Below are experts of layer 5 (counted from 0) of a mixture-of-experts language model. Rows are named router (the router's row for the expert), down (a neuron's output weights, with its number) and show model dimensions 0-191. Each number is 200 + 40 x the weight over its row's rms, rounded and kept within 0 to 999.
After each expert's rows: a language model's description of what the expert responds to. This comes from a sample of Wikipedia text that the model never trained on.

# expert 61
router,119,186,258,167,208,113,214,249,182,200,313,216,74,264,168,196,286,196,254,208,164,227,225,206,225,235,193,157,164,187,235,175,239,229,167,181,231,260,200,168,155,165,218,156,246,162,131,183,214,210,174,273,179,173,129,185,230,211,161,221,210,224,202,200,205,178,180,150,210,188,257,168,157,149,162,164,201,274,206,223,230,211,235,193,229,132,119,234,201,189,167,232,195,233,317,183,174,207,234,157,177,202,202,203,250,171,207,156,202,137,162,185,190,169,267,268,196,224,196,168,160,158,224,175,189,186,176,183,165,272,182,238,215,233,158,204,194,155,143,323,215,141,160,199,287,223,181,248,153,260,162,209,263,210,191,183,188,211,173,250,178,237,206,94,240,241,259,146,200,197,203,165,201,222,217,203,199,155,243,139,232,175,139,159,211,192,191,177,213,196,230,207
down0,218,236,209,175,275,260,285,284,230,207,177,180,255,200,190,164,138,125,243,148,199,194,220,180,190,218,167,208,186,195,193,155,159,175,227,129,237,165,211,181,189,174,247,216,212,209,174,242,157,245,219,181,153,212,200,166,193,216,225,139,167,195,196,188,195,237,135,152,248,173,174,263,238,205,179,204,211,150,197,226,164,247,114,203,197,340,206,277,198,183,251,210,180,244,207,233,180,133,234,103,286,159,224,243,243,145,242,191,224,238,202,190,222,241,158,218,299,165,235,234,189,171,177,122,221,176,211,227,141,202,151,179,194,211,201,117,260,201,162,150,263,124,251,222,214,208,169,172,196,262,242,220,139,205,193,193,127,167,218,210,153,102,182,206,208,209,229,207,192,298,200,253,203,240,225,113,190,191,214,212,130,193,210,203,145,189,234,213,195,174,206,210
down1,126,204,216,200,179,307,264,174,155,229,179,181,220,143,206,249,293,189,196,210,189,213,212,282,211,205,206,137,159,251,153,195,199,258,196,208,235,262,195,162,201,239,240,141,296,245,196,178,206,177,177,224,210,202,159,168,196,272,159,192,151,249,223,248,182,223,188,153,216,181,239,205,202,176,189,195,137,214,230,191,141,185,196,167,236,111,183,209,207,220,180,164,185,241,188,198,198,219,233,144,142,208,271,190,119,203,143,216,131,143,247,160,195,263,219,178,191,177,181,267,141,200,227,178,208,345,235,277,235,210,181,189,239,178,106,285,282,172,204,178,177,199,159,273,198,240,227,258,205,172,217,153,253,194,194,180,158,214,226,202,183,169,139,187,115,189,212,169,189,237,144,158,229,221,242,244,189,183,259,171,189,139,206,243,243,194,186,171,203,170,230,147
Nationality adjectives. Nationality and language adjectives, often in opening short descriptions, such as Italian footballer, Serbian, English, Chinese.

# expert 17
router,131,221,139,178,162,172,216,262,181,229,302,144,100,162,245,177,212,226,175,269,222,200,228,170,224,298,146,196,188,181,142,214,236,143,189,168,239,259,207,226,207,124,219,223,145,151,112,192,165,253,227,181,188,191,160,187,248,211,217,252,126,210,173,239,238,190,156,175,196,167,223,207,239,154,172,141,196,191,158,242,203,240,210,174,184,245,172,168,212,188,263,224,205,217,254,184,148,238,193,183,274,241,221,234,207,240,151,265,258,127,182,262,214,161,242,217,207,196,228,206,208,259,171,200,211,148,234,279,201,199,186,282,267,200,192,231,218,161,153,242,195,201,191,152,207,182,153,239,215,248,214,218,241,193,198,121,117,301,223,251,197,219,201,157,218,180,145,155,234,217,232,174,202,231,152,196,164,98,231,174,206,147,201,195,228,187,202,239,136,180,202,125
down0,309,138,197,260,205,172,155,248,183,156,159,318,186,143,176,164,196,167,279,217,246,273,238,185,216,216,191,166,219,162,255,201,235,227,179,157,129,161,179,166,201,104,203,178,117,251,139,273,225,158,263,152,254,201,214,183,229,201,183,239,192,258,249,140,220,180,195,228,247,268,209,208,160,249,227,239,158,299,230,249,143,208,221,155,227,217,227,205,217,200,187,216,254,285,188,149,193,294,157,196,174,206,270,224,163,206,168,141,216,214,146,172,159,191,188,153,229,201,249,237,150,220,232,245,203,160,223,157,209,164,237,208,207,185,227,208,204,174,206,207,213,251,213,170,187,198,200,153,189,223,211,169,177,180,223,174,256,167,179,191,157,205,131,245,222,189,179,185,224,215,238,270,235,261,186,242,213,238,211,238,152,179,197,138,151,171,315,194,263,230,202,176
down1,188,213,190,213,126,197,234,246,216,189,167,181,172,236,134,178,162,228,223,160,217,211,204,213,209,186,186,190,227,214,266,164,241,166,252,256,195,219,200,179,173,227,232,127,243,200,224,201,129,277,146,235,130,215,214,219,220,192,198,207,289,142,212,173,194,196,152,225,198,203,207,215,115,167,228,156,183,248,85,205,197,253,229,161,202,273,174,201,197,208,169,126,163,143,188,257,249,216,177,122,221,197,231,166,134,212,145,187,150,272,185,175,176,160,185,134,236,161,221,263,130,142,242,226,206,311,171,146,184,223,227,174,202,268,154,223,195,209,262,209,219,273,198,229,230,191,148,166,168,183,166,292,210,182,218,147,209,110,102,167,130,174,207,235,188,188,244,171,183,190,182,278,166,178,194,164,182,199,159,218,202,160,255,184,295,232,212,206,208,170,197,247
Time and order modifiers. Words after the/his marking order or time span, such as next, following, previous, same, two, 20th, final season.

# expert 29
router,175,155,175,220,110,92,207,305,154,187,235,229,91,227,202,122,196,232,234,237,160,142,152,193,232,252,287,192,231,205,232,139,225,171,171,209,195,216,187,152,159,183,170,172,195,205,157,125,260,243,207,244,153,220,202,163,174,216,166,251,202,234,231,119,268,239,151,185,258,169,107,171,227,196,190,168,168,199,181,184,165,231,207,216,168,190,176,212,244,194,188,214,245,205,273,228,146,186,220,229,208,190,181,269,192,204,242,177,192,209,136,175,251,172,284,232,221,182,171,199,146,198,162,125,183,129,183,227,239,266,207,250,220,173,197,249,200,122,138,217,164,201,166,240,180,224,250,208,135,179,216,193,237,232,238,183,154,222,165,184,188,209,243,94,188,224,231,136,277,199,270,170,162,209,174,244,247,182,231,209,192,224,238,122,174,201,195,240,208,205,166,189
down4,152,149,208,270,213,222,224,217,187,212,201,212,229,202,206,139,141,200,277,243,146,207,199,204,248,229,225,206,249,229,219,188,248,201,173,215,143,235,286,228,266,195,195,179,251,249,180,172,236,250,190,165,144,171,219,201,150,182,138,209,212,159,141,96,152,250,257,220,173,218,245,210,206,141,170,198,185,223,223,185,179,171,154,172,172,175,217,294,233,258,240,191,221,132,216,191,219,199,222,232,204,187,213,249,199,227,121,226,242,207,180,162,222,318,233,182,251,222,184,156,251,142,177,85,179,207,176,313,209,235,234,135,184,151,188,167,170,212,183,177,241,222,209,173,239,211,199,252,200,231,273,119,196,224,262,242,181,299,209,233,202,297,196,232,198,207,219,183,153,218,219,232,209,213,187,165,115,181,208,118,201,203,162,214,209,227,201,289,245,191,158,205
down5,183,182,249,249,146,211,170,226,128,205,209,248,131,224,200,189,159,187,166,182,121,202,210,163,249,256,197,211,237,135,189,146,167,161,185,217,225,158,179,194,221,209,155,149,296,219,187,267,245,181,216,249,230,165,225,191,235,223,194,199,184,221,193,207,161,206,212,199,261,163,222,169,170,254,220,187,238,117,220,199,232,184,217,224,136,176,206,231,160,256,264,149,137,206,212,178,213,234,161,218,208,180,141,199,191,314,170,232,157,256,257,162,188,222,131,212,173,221,198,175,247,138,159,183,117,233,134,159,144,229,183,154,238,182,187,223,248,212,149,156,240,208,222,235,164,138,140,174,244,164,218,175,120,189,226,170,241,77,187,189,185,246,217,200,160,203,131,199,157,254,179,220,145,163,217,151,136,204,173,139,300,207,290,177,247,174,193,216,197,215,190,278
Taxonomic name endings. Final pieces of Latin genus and family names in species articles (Cerambycidae, -us, -ae, -ensis), plus endings of foreign place and club names.

# expert 0
router,125,116,210,213,152,81,166,310,167,220,323,183,91,177,249,166,227,201,240,197,160,230,162,202,229,200,200,205,177,172,253,137,232,187,168,226,233,257,207,241,194,168,218,199,224,177,149,183,227,152,214,211,158,234,176,210,188,230,186,233,135,228,212,154,247,213,187,174,231,225,184,180,259,135,190,210,183,249,170,203,268,223,189,190,150,195,157,213,246,199,223,203,225,177,262,201,142,207,201,205,205,226,194,246,194,239,188,166,279,215,156,268,221,154,250,246,193,235,169,174,165,232,187,147,195,102,217,148,206,258,191,268,220,205,225,172,223,171,160,276,208,145,153,249,224,213,168,242,164,229,187,186,237,213,198,126,180,289,173,227,175,215,234,127,224,212,197,158,235,128,227,238,146,231,226,229,258,112,201,223,249,253,238,171,188,239,155,196,252,231,169,191
down0,196,156,194,162,204,199,214,168,206,184,253,203,154,207,203,157,194,231,173,202,281,209,224,173,244,211,199,196,266,178,206,244,176,153,206,149,183,237,209,174,213,248,156,163,87,212,218,224,255,194,239,177,265,163,128,162,230,161,253,107,266,233,249,217,234,252,167,178,208,203,121,174,215,243,177,190,150,221,238,213,188,149,265,198,191,199,226,207,258,214,182,170,191,221,203,200,186,197,211,246,126,183,187,220,206,150,182,284,194,230,125,142,215,138,178,235,182,193,180,248,230,235,218,193,208,244,143,194,175,189,101,182,178,206,283,273,272,204,178,169,291,216,208,222,160,196,237,183,117,112,265,184,250,166,173,221,226,216,146,258,235,194,142,222,234,168,204,198,104,173,207,124,174,201,184,171,234,204,280,183,158,173,226,158,170,159,189,211,221,275,97,213
down1,209,153,249,192,205,256,273,170,257,199,149,178,241,167,234,181,241,141,191,173,117,218,218,202,201,149,220,173,190,171,166,171,255,239,200,150,205,246,192,220,219,294,236,133,159,192,219,244,122,276,143,191,203,245,231,184,212,235,219,255,150,220,160,217,221,187,231,177,179,159,177,233,249,161,210,216,203,223,249,237,201,188,202,145,208,197,195,264,274,249,173,99,165,184,143,189,231,226,224,203,170,212,168,173,174,191,171,237,207,228,212,100,208,193,265,270,201,83,166,232,130,221,125,164,173,266,178,236,162,199,133,221,201,228,218,204,175,222,217,136,263,245,316,177,157,169,138,231,219,208,199,158,185,228,236,166,206,236,225,182,217,142,160,233,241,185,216,214,181,184,213,262,204,224,192,187,291,276,170,207,221,274,197,213,177,186,186,203,147,238,159,122
Mid-name word pieces. Word pieces and short words inside titles and proper names, often before commas or "and", such as Bir-d, Ex-its, "of".

# expert 14
router,223,218,164,140,120,178,216,240,204,206,286,241,112,308,182,184,176,195,260,222,217,229,209,184,225,186,242,190,161,162,210,117,241,180,118,196,191,258,187,221,180,202,210,214,262,128,208,141,165,218,265,224,183,161,181,193,223,288,210,202,198,248,226,240,222,163,184,182,212,187,183,136,259,209,159,191,200,284,139,224,204,236,232,193,158,196,180,205,241,185,270,206,166,260,254,215,214,207,229,139,168,257,279,216,271,239,241,177,252,155,182,238,183,204,293,174,172,254,218,219,210,179,174,122,147,91,221,186,193,204,195,281,204,220,193,200,186,154,132,241,195,205,174,207,203,248,193,199,162,166,241,220,242,264,217,204,258,248,202,168,152,234,167,116,255,216,255,176,243,134,243,151,218,200,178,203,222,218,174,238,256,178,263,174,255,182,170,206,133,218,177,189
down1,183,257,162,195,179,238,168,189,131,226,194,145,228,185,242,234,232,217,229,176,198,161,217,274,169,294,175,145,246,185,206,138,171,245,189,232,194,222,189,184,199,204,187,221,223,236,193,166,218,340,283,115,160,227,115,224,177,206,145,225,162,159,230,142,215,153,171,207,141,193,158,277,161,201,220,156,256,254,166,190,191,159,135,218,157,209,142,276,143,189,147,188,280,254,217,168,190,199,269,188,163,234,210,230,227,158,205,262,243,272,152,192,153,161,179,235,169,155,190,169,282,256,196,241,221,141,219,166,205,229,187,159,264,212,209,211,195,218,187,258,300,173,184,209,159,197,191,271,195,243,176,244,214,222,231,236,142,121,238,120,199,191,195,154,188,249,231,153,222,206,268,197,222,174,198,180,276,224,234,209,223,195,183,221,176,198,186,225,247,173,200,185
down2,205,164,190,173,209,180,186,200,107,206,234,156,164,207,213,290,210,157,297,177,139,161,210,215,162,213,156,192,225,260,191,214,164,200,208,152,226,146,216,173,198,203,236,255,230,226,158,246,208,211,217,232,254,204,290,208,193,193,183,183,256,292,183,245,230,166,166,148,224,134,174,165,193,232,228,169,255,185,215,257,195,169,203,175,171,164,211,238,194,197,177,183,252,203,192,214,217,139,172,174,141,172,151,174,173,226,168,198,207,189,226,228,227,219,217,107,209,142,202,225,164,117,269,134,247,139,177,153,184,165,163,219,177,203,219,197,137,245,129,176,246,169,201,194,265,162,197,200,202,192,312,203,266,235,205,233,152,166,115,169,190,198,195,175,244,214,266,151,175,309,298,141,205,152,184,233,231,158,127,223,173,185,199,232,251,194,304,252,187,240,195,173
Infobox field separators. Colons, pipes and equals signs after field labels in infoboxes, gene tables and taxoboxes, such as UniProt |, Species, Source:, JPL.

# expert 7
router,66,156,185,205,220,157,219,317,146,219,233,213,131,220,220,162,304,230,188,208,199,218,208,185,267,201,226,216,191,139,224,187,250,165,215,196,236,243,172,235,221,142,170,164,128,122,101,184,157,212,167,223,214,208,166,208,217,251,233,177,153,197,161,207,217,174,180,205,242,150,164,167,302,118,222,188,177,238,212,176,157,225,219,173,222,96,214,146,227,147,217,210,235,178,247,204,135,184,247,165,244,192,237,267,200,214,214,147,290,177,191,180,223,177,218,213,166,270,199,206,166,219,215,175,137,191,252,232,201,262,172,233,176,191,214,243,262,167,162,266,186,195,202,241,223,209,205,273,234,223,200,212,188,219,219,184,197,216,261,254,216,186,174,169,253,242,250,165,244,189,283,212,151,172,138,210,137,105,196,223,229,145,193,225,206,213,158,175,199,164,198,162
down0,195,199,181,173,274,140,261,197,294,206,222,115,156,208,169,220,195,244,262,196,189,190,189,241,156,178,212,199,159,230,170,238,167,247,177,127,167,164,147,280,167,197,183,222,147,208,277,153,150,200,230,236,228,176,212,206,187,228,194,147,247,185,214,225,277,226,179,234,166,155,238,184,175,252,227,181,229,134,170,271,177,156,208,227,209,200,200,130,181,214,150,113,123,222,159,242,175,192,223,240,183,139,257,251,218,176,230,265,216,147,180,278,159,173,167,201,215,130,231,164,206,238,207,192,229,176,224,246,137,187,182,252,169,216,187,190,166,263,167,243,193,139,250,201,224,195,208,177,156,217,192,266,241,244,212,220,220,161,173,215,181,257,234,174,144,168,149,226,247,261,128,244,138,207,132,211,288,137,193,279,205,282,163,181,200,229,141,168,252,236,186,189
down1,179,212,282,194,187,197,166,228,216,219,137,100,214,262,204,141,256,195,188,218,216,187,194,202,190,167,213,196,217,230,105,178,149,241,279,184,207,111,245,252,217,192,196,184,204,213,235,201,209,179,227,237,238,263,198,145,198,246,104,270,235,241,190,198,213,185,111,243,248,198,244,260,199,193,172,316,215,102,252,198,207,247,196,204,157,149,165,152,223,262,231,188,197,167,216,242,218,166,228,184,230,172,185,188,203,186,237,202,253,233,158,197,239,259,203,158,186,294,220,195,197,158,207,155,240,332,237,240,219,182,143,234,224,236,184,219,226,164,255,241,127,162,232,185,176,213,226,243,210,176,123,254,208,199,134,206,154,143,212,196,268,216,219,292,206,154,147,176,195,152,220,172,220,208,241,156,187,161,160,179,168,244,218,191,210,190,197,172,208,146,151,222
Quantifiers and partitive of. Quantity words and the following of in plural noun phrases, such as many, several, various, these, and a number of.

# expert 56
router,155,157,156,189,182,133,171,246,163,281,261,164,129,250,229,225,220,241,219,215,208,141,152,215,231,295,181,213,183,218,253,210,210,217,158,168,218,234,222,202,236,158,179,238,222,159,175,189,141,211,248,246,131,265,178,169,213,217,193,282,124,224,197,248,272,195,147,187,191,188,152,149,276,146,165,154,195,219,146,215,255,215,208,153,139,229,186,151,248,144,219,229,201,244,217,147,125,236,211,226,201,254,192,109,217,178,195,202,233,156,230,222,174,202,224,194,184,204,213,179,177,197,152,157,229,141,216,189,152,204,189,245,229,190,235,162,211,186,96,270,231,179,178,173,260,226,149,253,196,235,202,208,218,218,225,215,163,230,248,282,189,241,167,134,213,221,161,135,237,187,365,224,196,220,212,241,158,167,179,205,212,241,155,201,145,170,217,224,197,161,166,159
down0,204,266,216,197,155,187,267,188,172,209,188,257,202,204,172,196,233,162,241,177,185,183,231,155,232,197,225,159,233,195,193,95,248,236,206,244,212,217,133,240,128,231,203,139,215,238,227,159,209,160,161,260,212,215,243,196,241,107,260,140,197,216,153,190,225,167,221,193,195,192,226,220,192,241,204,242,200,152,259,234,184,245,181,235,134,265,138,144,210,145,267,239,227,234,188,172,235,231,220,254,147,259,222,176,201,172,221,199,189,244,184,296,266,238,222,134,217,247,181,220,219,189,199,232,203,250,138,194,190,228,168,179,174,234,207,219,271,225,220,279,225,196,205,264,176,172,189,125,152,179,106,209,200,203,202,248,164,248,244,171,135,194,173,211,143,155,134,203,183,250,325,204,234,194,218,224,210,222,137,246,221,190,197,222,129,122,302,257,214,243,195,202
down1,175,291,271,228,255,191,145,178,145,163,221,198,240,183,234,217,217,134,164,180,231,203,190,252,194,190,214,280,183,250,197,158,215,158,171,234,202,246,181,169,237,239,156,214,202,215,167,154,204,202,199,236,117,237,210,171,197,200,153,249,266,161,198,219,309,217,143,159,225,122,107,190,246,193,160,202,229,167,197,186,262,158,238,209,254,268,262,143,125,207,142,190,231,164,165,198,233,187,232,264,172,188,173,181,216,196,167,180,238,172,203,242,277,179,223,291,129,201,194,202,194,199,133,158,250,181,243,193,254,249,211,247,205,183,234,152,241,164,174,273,168,231,261,188,228,233,211,200,172,180,124,229,211,177,188,160,147,187,188,213,201,233,221,180,178,139,214,180,238,131,248,112,195,223,308,173,180,188,196,253,195,173,145,198,139,205,183,254,205,152,173,119
Abstract nouns and reporting. Abstract nouns and suffix pieces followed by of or that, plus reporting verbs, such as possibility, expectations, meaning, because, told.

# expert 49
router,90,171,181,215,193,161,196,287,187,251,304,198,119,195,230,164,168,163,211,216,192,141,242,220,201,205,237,193,246,213,260,201,237,216,216,180,249,308,200,199,206,124,158,214,251,169,157,152,197,235,258,215,247,244,204,198,180,189,183,226,168,184,247,241,225,187,192,188,262,208,230,211,245,194,176,122,189,239,224,168,222,260,252,221,193,198,122,157,249,276,197,166,238,183,261,160,153,174,233,216,200,149,204,211,169,225,187,179,244,194,149,197,192,239,228,215,151,228,218,203,225,252,209,177,170,96,161,221,238,216,268,196,202,189,242,209,191,130,167,208,207,191,209,283,200,269,167,226,138,230,147,184,188,261,133,208,157,243,234,236,150,142,198,109,249,283,257,163,203,163,263,212,222,227,142,256,245,195,130,184,266,158,198,226,238,167,221,197,154,174,186,175
down1,194,202,168,141,145,177,167,239,171,192,178,216,141,206,188,188,224,197,139,202,279,222,160,233,264,193,205,156,206,189,201,202,222,263,236,243,188,241,165,206,224,303,158,232,109,214,174,239,137,170,200,160,181,172,85,205,233,159,178,184,244,230,214,254,229,123,200,138,129,160,229,201,206,207,117,272,239,233,161,246,290,201,209,161,187,275,187,172,186,230,217,248,248,207,141,192,297,199,160,139,177,260,192,147,249,166,111,149,170,196,229,210,197,163,173,235,184,180,89,232,195,239,196,201,201,164,237,150,176,247,225,256,175,159,213,237,212,157,172,181,258,191,266,208,167,175,226,158,212,232,169,180,274,222,213,215,158,195,154,238,257,204,216,195,164,192,215,146,211,227,172,176,165,134,163,231,170,139,183,150,162,246,204,159,250,144,232,200,231,227,182,158
down2,189,260,215,201,180,189,250,158,225,192,235,222,204,207,216,208,132,249,173,236,200,210,258,203,215,195,130,217,253,242,189,212,235,192,265,214,187,187,219,180,215,220,294,247,211,219,162,181,125,145,178,261,263,196,143,221,199,209,197,191,160,219,295,205,263,202,232,167,224,194,209,169,189,165,210,199,255,223,174,208,179,225,213,233,239,191,268,180,244,298,164,206,159,196,187,219,190,223,176,224,162,177,252,157,234,205,195,134,152,127,250,175,251,245,102,228,117,195,205,227,209,244,191,212,183,282,159,271,111,228,248,182,119,185,134,235,198,193,279,213,209,157,241,179,199,202,199,287,147,250,201,263,211,212,258,184,221,167,157,182,273,162,148,188,241,111,197,135,117,207,231,210,194,195,189,168,260,311,203,221,164,206,173,217,191,163,128,205,191,192,158,180
Table cell separators. Pipes after dates, places or scores in list tables of officeholders, films and standings, plus sentence-final periods.

# expert 54
router,181,251,241,180,90,173,213,265,182,155,251,258,91,224,204,251,184,255,240,180,221,234,180,219,243,247,242,210,179,144,246,84,213,190,172,177,209,338,182,231,180,194,183,263,234,196,146,134,205,180,255,228,229,168,166,218,180,272,171,217,218,205,281,210,173,244,193,212,205,213,168,164,218,168,202,220,167,259,160,219,183,224,176,190,163,186,138,197,237,224,226,171,230,257,255,226,171,188,282,177,170,214,221,254,274,180,256,161,205,166,185,212,214,193,239,178,173,291,183,169,181,196,177,162,161,97,239,210,225,172,216,280,208,219,125,187,208,162,136,240,136,213,179,176,208,233,209,207,171,189,216,213,165,224,156,190,180,233,187,156,205,241,207,112,217,200,229,168,275,184,256,181,197,198,199,178,231,193,259,286,264,256,255,223,225,194,202,229,185,157,150,197
down3,172,238,184,213,219,198,201,235,282,182,208,187,208,171,229,169,177,262,184,208,200,203,252,265,142,214,256,148,160,237,156,171,173,207,265,215,222,248,216,211,221,174,248,168,161,273,251,172,224,245,201,200,177,188,209,216,188,150,174,173,228,235,155,188,186,245,249,100,132,107,226,181,230,198,162,147,189,157,229,168,129,166,220,210,211,166,145,158,209,188,235,220,226,241,124,159,140,218,237,252,207,172,203,258,193,240,152,256,218,250,181,211,135,189,149,163,185,174,156,267,188,207,170,165,187,139,211,224,121,205,212,115,191,252,253,258,164,267,149,206,227,127,214,183,171,166,198,189,143,270,234,283,231,199,219,202,165,218,230,169,173,273,180,256,200,194,151,260,195,147,213,151,197,164,124,190,212,153,214,166,263,258,153,249,226,140,181,164,227,170,235,99
down4,151,129,252,212,156,150,257,187,212,183,217,163,134,205,194,168,173,158,241,218,139,99,197,208,279,164,149,235,120,192,226,173,198,203,244,186,192,152,196,238,137,279,197,266,201,182,202,231,170,166,123,193,175,174,238,210,159,187,255,195,254,169,197,201,199,165,219,208,225,188,242,215,175,183,255,183,175,184,229,129,217,164,225,139,214,210,232,185,96,186,228,252,160,230,260,210,169,277,192,163,207,192,186,203,186,211,232,210,136,186,200,243,133,217,175,225,217,154,202,173,276,252,215,229,225,169,260,173,194,204,157,168,205,172,206,175,317,149,241,131,204,259,175,216,185,236,179,172,157,235,218,116,251,182,235,141,218,237,116,244,279,187,238,190,133,87,230,187,206,293,156,263,195,168,203,164,191,186,171,170,143,228,220,198,190,237,208,208,219,234,231,237
Digits in figures. Individual digits in measurements, coordinates, areas, codes and table numbers, such as elevations, km² totals and vote counts.

# expert 35
router,155,156,157,173,194,182,197,252,189,245,257,222,103,293,235,204,189,226,253,223,124,186,182,203,215,210,249,171,167,154,191,124,217,200,91,196,272,255,181,226,166,158,178,193,227,163,200,147,229,237,246,281,191,214,246,163,170,221,157,151,225,217,218,200,211,184,179,201,256,227,181,123,294,175,162,169,171,283,132,208,184,247,209,172,184,219,223,194,284,165,248,227,253,253,258,227,150,206,224,193,177,247,232,192,245,185,249,185,270,152,150,227,219,205,219,181,157,261,239,216,199,186,197,131,189,101,232,138,191,233,182,242,225,191,195,201,166,152,112,239,216,190,179,209,164,247,195,160,179,170,209,185,242,278,245,232,234,234,236,236,169,220,227,125,254,241,245,188,207,162,282,172,197,252,197,259,197,137,204,212,186,194,280,209,216,171,221,211,141,180,181,182
down0,196,225,219,173,242,134,196,258,223,119,233,220,215,268,193,226,196,201,206,244,110,258,208,153,209,210,211,219,282,247,125,245,289,197,258,230,238,236,186,175,165,202,60,228,218,244,198,197,273,197,200,230,204,237,195,185,166,199,157,177,173,198,300,193,220,175,189,249,165,203,99,165,243,216,199,189,216,234,228,230,181,256,183,163,162,184,179,173,230,196,186,228,206,214,113,185,134,211,242,185,120,152,192,208,166,212,238,237,190,217,185,210,221,191,200,184,147,142,134,267,184,246,226,167,156,238,218,143,128,229,244,191,206,166,133,202,272,205,235,229,170,282,195,154,217,153,208,201,236,229,126,164,221,245,159,169,220,238,187,185,161,176,177,247,203,170,222,271,230,166,220,150,253,209,210,219,265,140,242,163,202,226,133,125,188,238,148,142,186,171,228,223
down1,240,164,258,173,229,163,201,156,220,214,170,120,172,195,250,126,207,255,214,189,192,173,184,220,194,158,144,279,174,141,216,210,121,170,218,222,215,231,230,149,186,211,238,234,213,187,203,187,207,220,205,140,282,209,170,181,168,264,183,210,209,193,313,273,179,226,187,258,204,145,199,156,263,215,184,207,237,148,155,195,231,203,244,192,179,175,223,206,257,175,145,254,272,303,172,175,227,205,183,214,110,235,178,101,190,236,260,222,254,242,296,202,183,143,234,143,188,220,155,201,246,205,249,236,201,229,228,176,259,175,194,174,208,242,119,205,180,223,177,170,196,162,225,261,92,246,187,203,262,180,216,235,216,233,240,195,164,274,152,186,231,253,197,203,163,221,212,254,223,166,217,205,168,239,244,227,265,256,170,237,159,186,241,175,145,267,272,209,215,213,199,202
Scientific and technical text. Technical and biomedical words like analysis, gene, protein, method, and table pipes in gene database and engine specification infoboxes.

# expert 60
router,128,177,157,150,182,102,179,241,144,233,197,201,57,141,211,200,236,243,236,214,207,142,179,187,227,246,265,131,197,197,277,207,218,218,216,213,203,224,178,246,197,130,227,205,212,216,192,177,270,230,268,200,170,201,172,261,215,202,171,218,213,213,231,238,195,144,170,234,228,219,150,171,173,106,176,153,123,206,165,222,257,254,252,157,171,196,135,175,224,209,169,213,214,179,259,186,129,211,187,238,191,244,124,239,203,143,186,208,263,123,173,209,253,212,310,246,168,241,228,180,195,242,222,195,241,105,187,155,208,246,239,247,217,235,198,163,183,183,164,217,220,159,154,202,250,273,243,215,144,222,204,202,250,234,213,175,221,246,269,193,196,289,236,119,217,205,195,191,230,236,240,201,130,190,203,181,187,111,195,195,151,213,157,181,234,218,206,185,196,207,219,211
down8,171,224,209,160,256,237,226,245,202,192,268,246,139,158,265,104,312,180,102,139,251,210,156,188,196,228,242,226,219,220,162,214,155,191,172,177,174,203,254,186,215,229,204,223,178,223,180,135,192,242,179,228,187,212,278,187,181,241,178,201,169,242,205,253,206,241,180,148,260,143,241,211,172,211,231,147,293,105,195,205,188,166,182,163,240,175,260,252,261,191,156,180,209,175,203,185,184,178,201,187,260,208,239,208,203,186,195,193,162,254,179,162,238,224,128,142,98,249,198,258,213,209,231,221,197,184,192,169,246,203,230,211,185,260,248,202,209,212,194,239,198,250,262,171,142,259,111,279,236,191,198,197,169,159,230,217,266,203,181,225,287,234,222,174,240,118,172,175,168,152,224,210,281,172,178,197,171,189,214,254,227,225,173,228,218,155,250,258,242,174,257,255
down9,245,227,147,267,230,217,187,221,182,168,188,181,192,192,231,265,184,98,261,197,222,225,223,262,273,123,207,158,217,181,125,174,235,202,130,145,215,201,147,161,199,143,225,270,202,279,153,134,177,198,228,241,287,139,236,150,121,256,189,203,117,191,190,221,206,186,248,204,184,206,190,182,219,266,197,194,238,211,141,247,220,180,197,253,207,226,178,224,169,174,190,253,241,190,238,222,173,157,233,97,195,246,197,247,169,266,203,203,237,236,223,126,181,216,177,249,181,180,203,226,201,163,201,266,187,186,210,195,174,157,205,226,85,141,211,143,201,164,210,268,179,227,252,227,204,251,151,184,222,167,242,197,154,204,256,205,203,152,97,180,210,211,212,207,227,206,189,193,202,153,173,234,243,259,161,216,288,237,236,234,187,246,225,160,196,112,221,193,210,149,173,142
People-group nouns. Plural nouns for groups of people such as men, women, children, and the "n" of "Women's" in medal records.

# expert 4
router,183,162,182,242,144,120,133,275,215,204,302,245,96,207,288,193,188,225,218,195,152,180,135,242,212,207,188,208,180,195,219,137,234,162,188,244,313,236,216,214,229,161,251,257,212,161,133,182,212,198,199,247,173,189,158,250,150,220,191,226,201,223,192,177,237,193,231,145,167,209,161,139,234,112,245,156,208,232,191,177,197,157,216,169,212,190,192,229,246,150,217,155,207,193,246,167,169,202,192,177,209,180,241,162,213,184,201,187,293,191,107,243,225,193,222,231,145,218,176,110,166,182,154,185,212,100,236,142,215,233,202,212,222,147,180,264,245,169,142,220,207,222,190,239,288,212,228,186,156,208,106,173,163,235,214,187,213,225,259,250,211,193,211,188,248,224,213,165,262,156,262,233,127,198,172,184,178,119,200,169,231,234,226,215,229,207,163,138,251,165,171,231
down7,200,258,169,213,152,193,149,191,166,255,196,167,198,189,199,193,223,265,189,214,214,192,182,192,219,226,190,109,317,235,160,240,139,171,152,237,199,121,193,174,294,202,221,231,259,229,207,202,185,205,166,160,214,244,168,195,204,226,170,229,163,178,213,229,196,176,151,249,203,146,226,199,217,201,206,256,166,94,180,232,188,191,163,183,203,267,195,178,217,196,299,206,84,253,159,165,189,198,212,227,186,276,221,218,163,193,201,221,262,224,196,181,193,244,185,249,236,173,232,199,210,220,169,201,180,203,220,132,156,217,278,196,222,198,165,240,167,265,171,122,164,244,178,214,276,232,280,173,188,183,174,288,197,233,170,173,216,238,246,217,242,318,168,269,231,194,146,236,166,133,184,203,200,223,221,284,194,156,278,212,178,208,215,267,131,140,229,157,175,196,145,194
down8,188,229,230,212,192,201,158,177,210,230,157,230,195,186,152,270,218,175,153,223,174,225,247,212,230,296,153,230,151,151,155,215,249,130,271,255,213,255,215,213,197,179,194,176,146,253,228,184,206,270,159,231,194,153,228,206,176,120,170,124,223,217,215,103,120,248,255,209,265,239,176,246,218,187,180,207,164,210,153,225,176,169,204,206,199,253,171,245,149,200,149,242,200,227,147,245,207,209,140,242,222,126,195,182,184,258,187,234,167,251,218,273,206,104,162,309,151,189,176,186,206,230,203,258,265,194,151,243,161,195,234,278,249,206,216,161,173,243,194,185,146,228,206,123,208,162,137,223,215,189,172,117,277,204,212,138,194,218,176,230,199,167,231,160,218,168,138,243,212,190,186,145,238,216,248,194,233,182,204,186,266,173,229,149,161,176,295,169,214,185,197,216
Prepositions after action verbs. Prepositions like to, into, from, onto following action verbs in plot summaries (drags him up to, hijacks to laugh), plus fight-result times.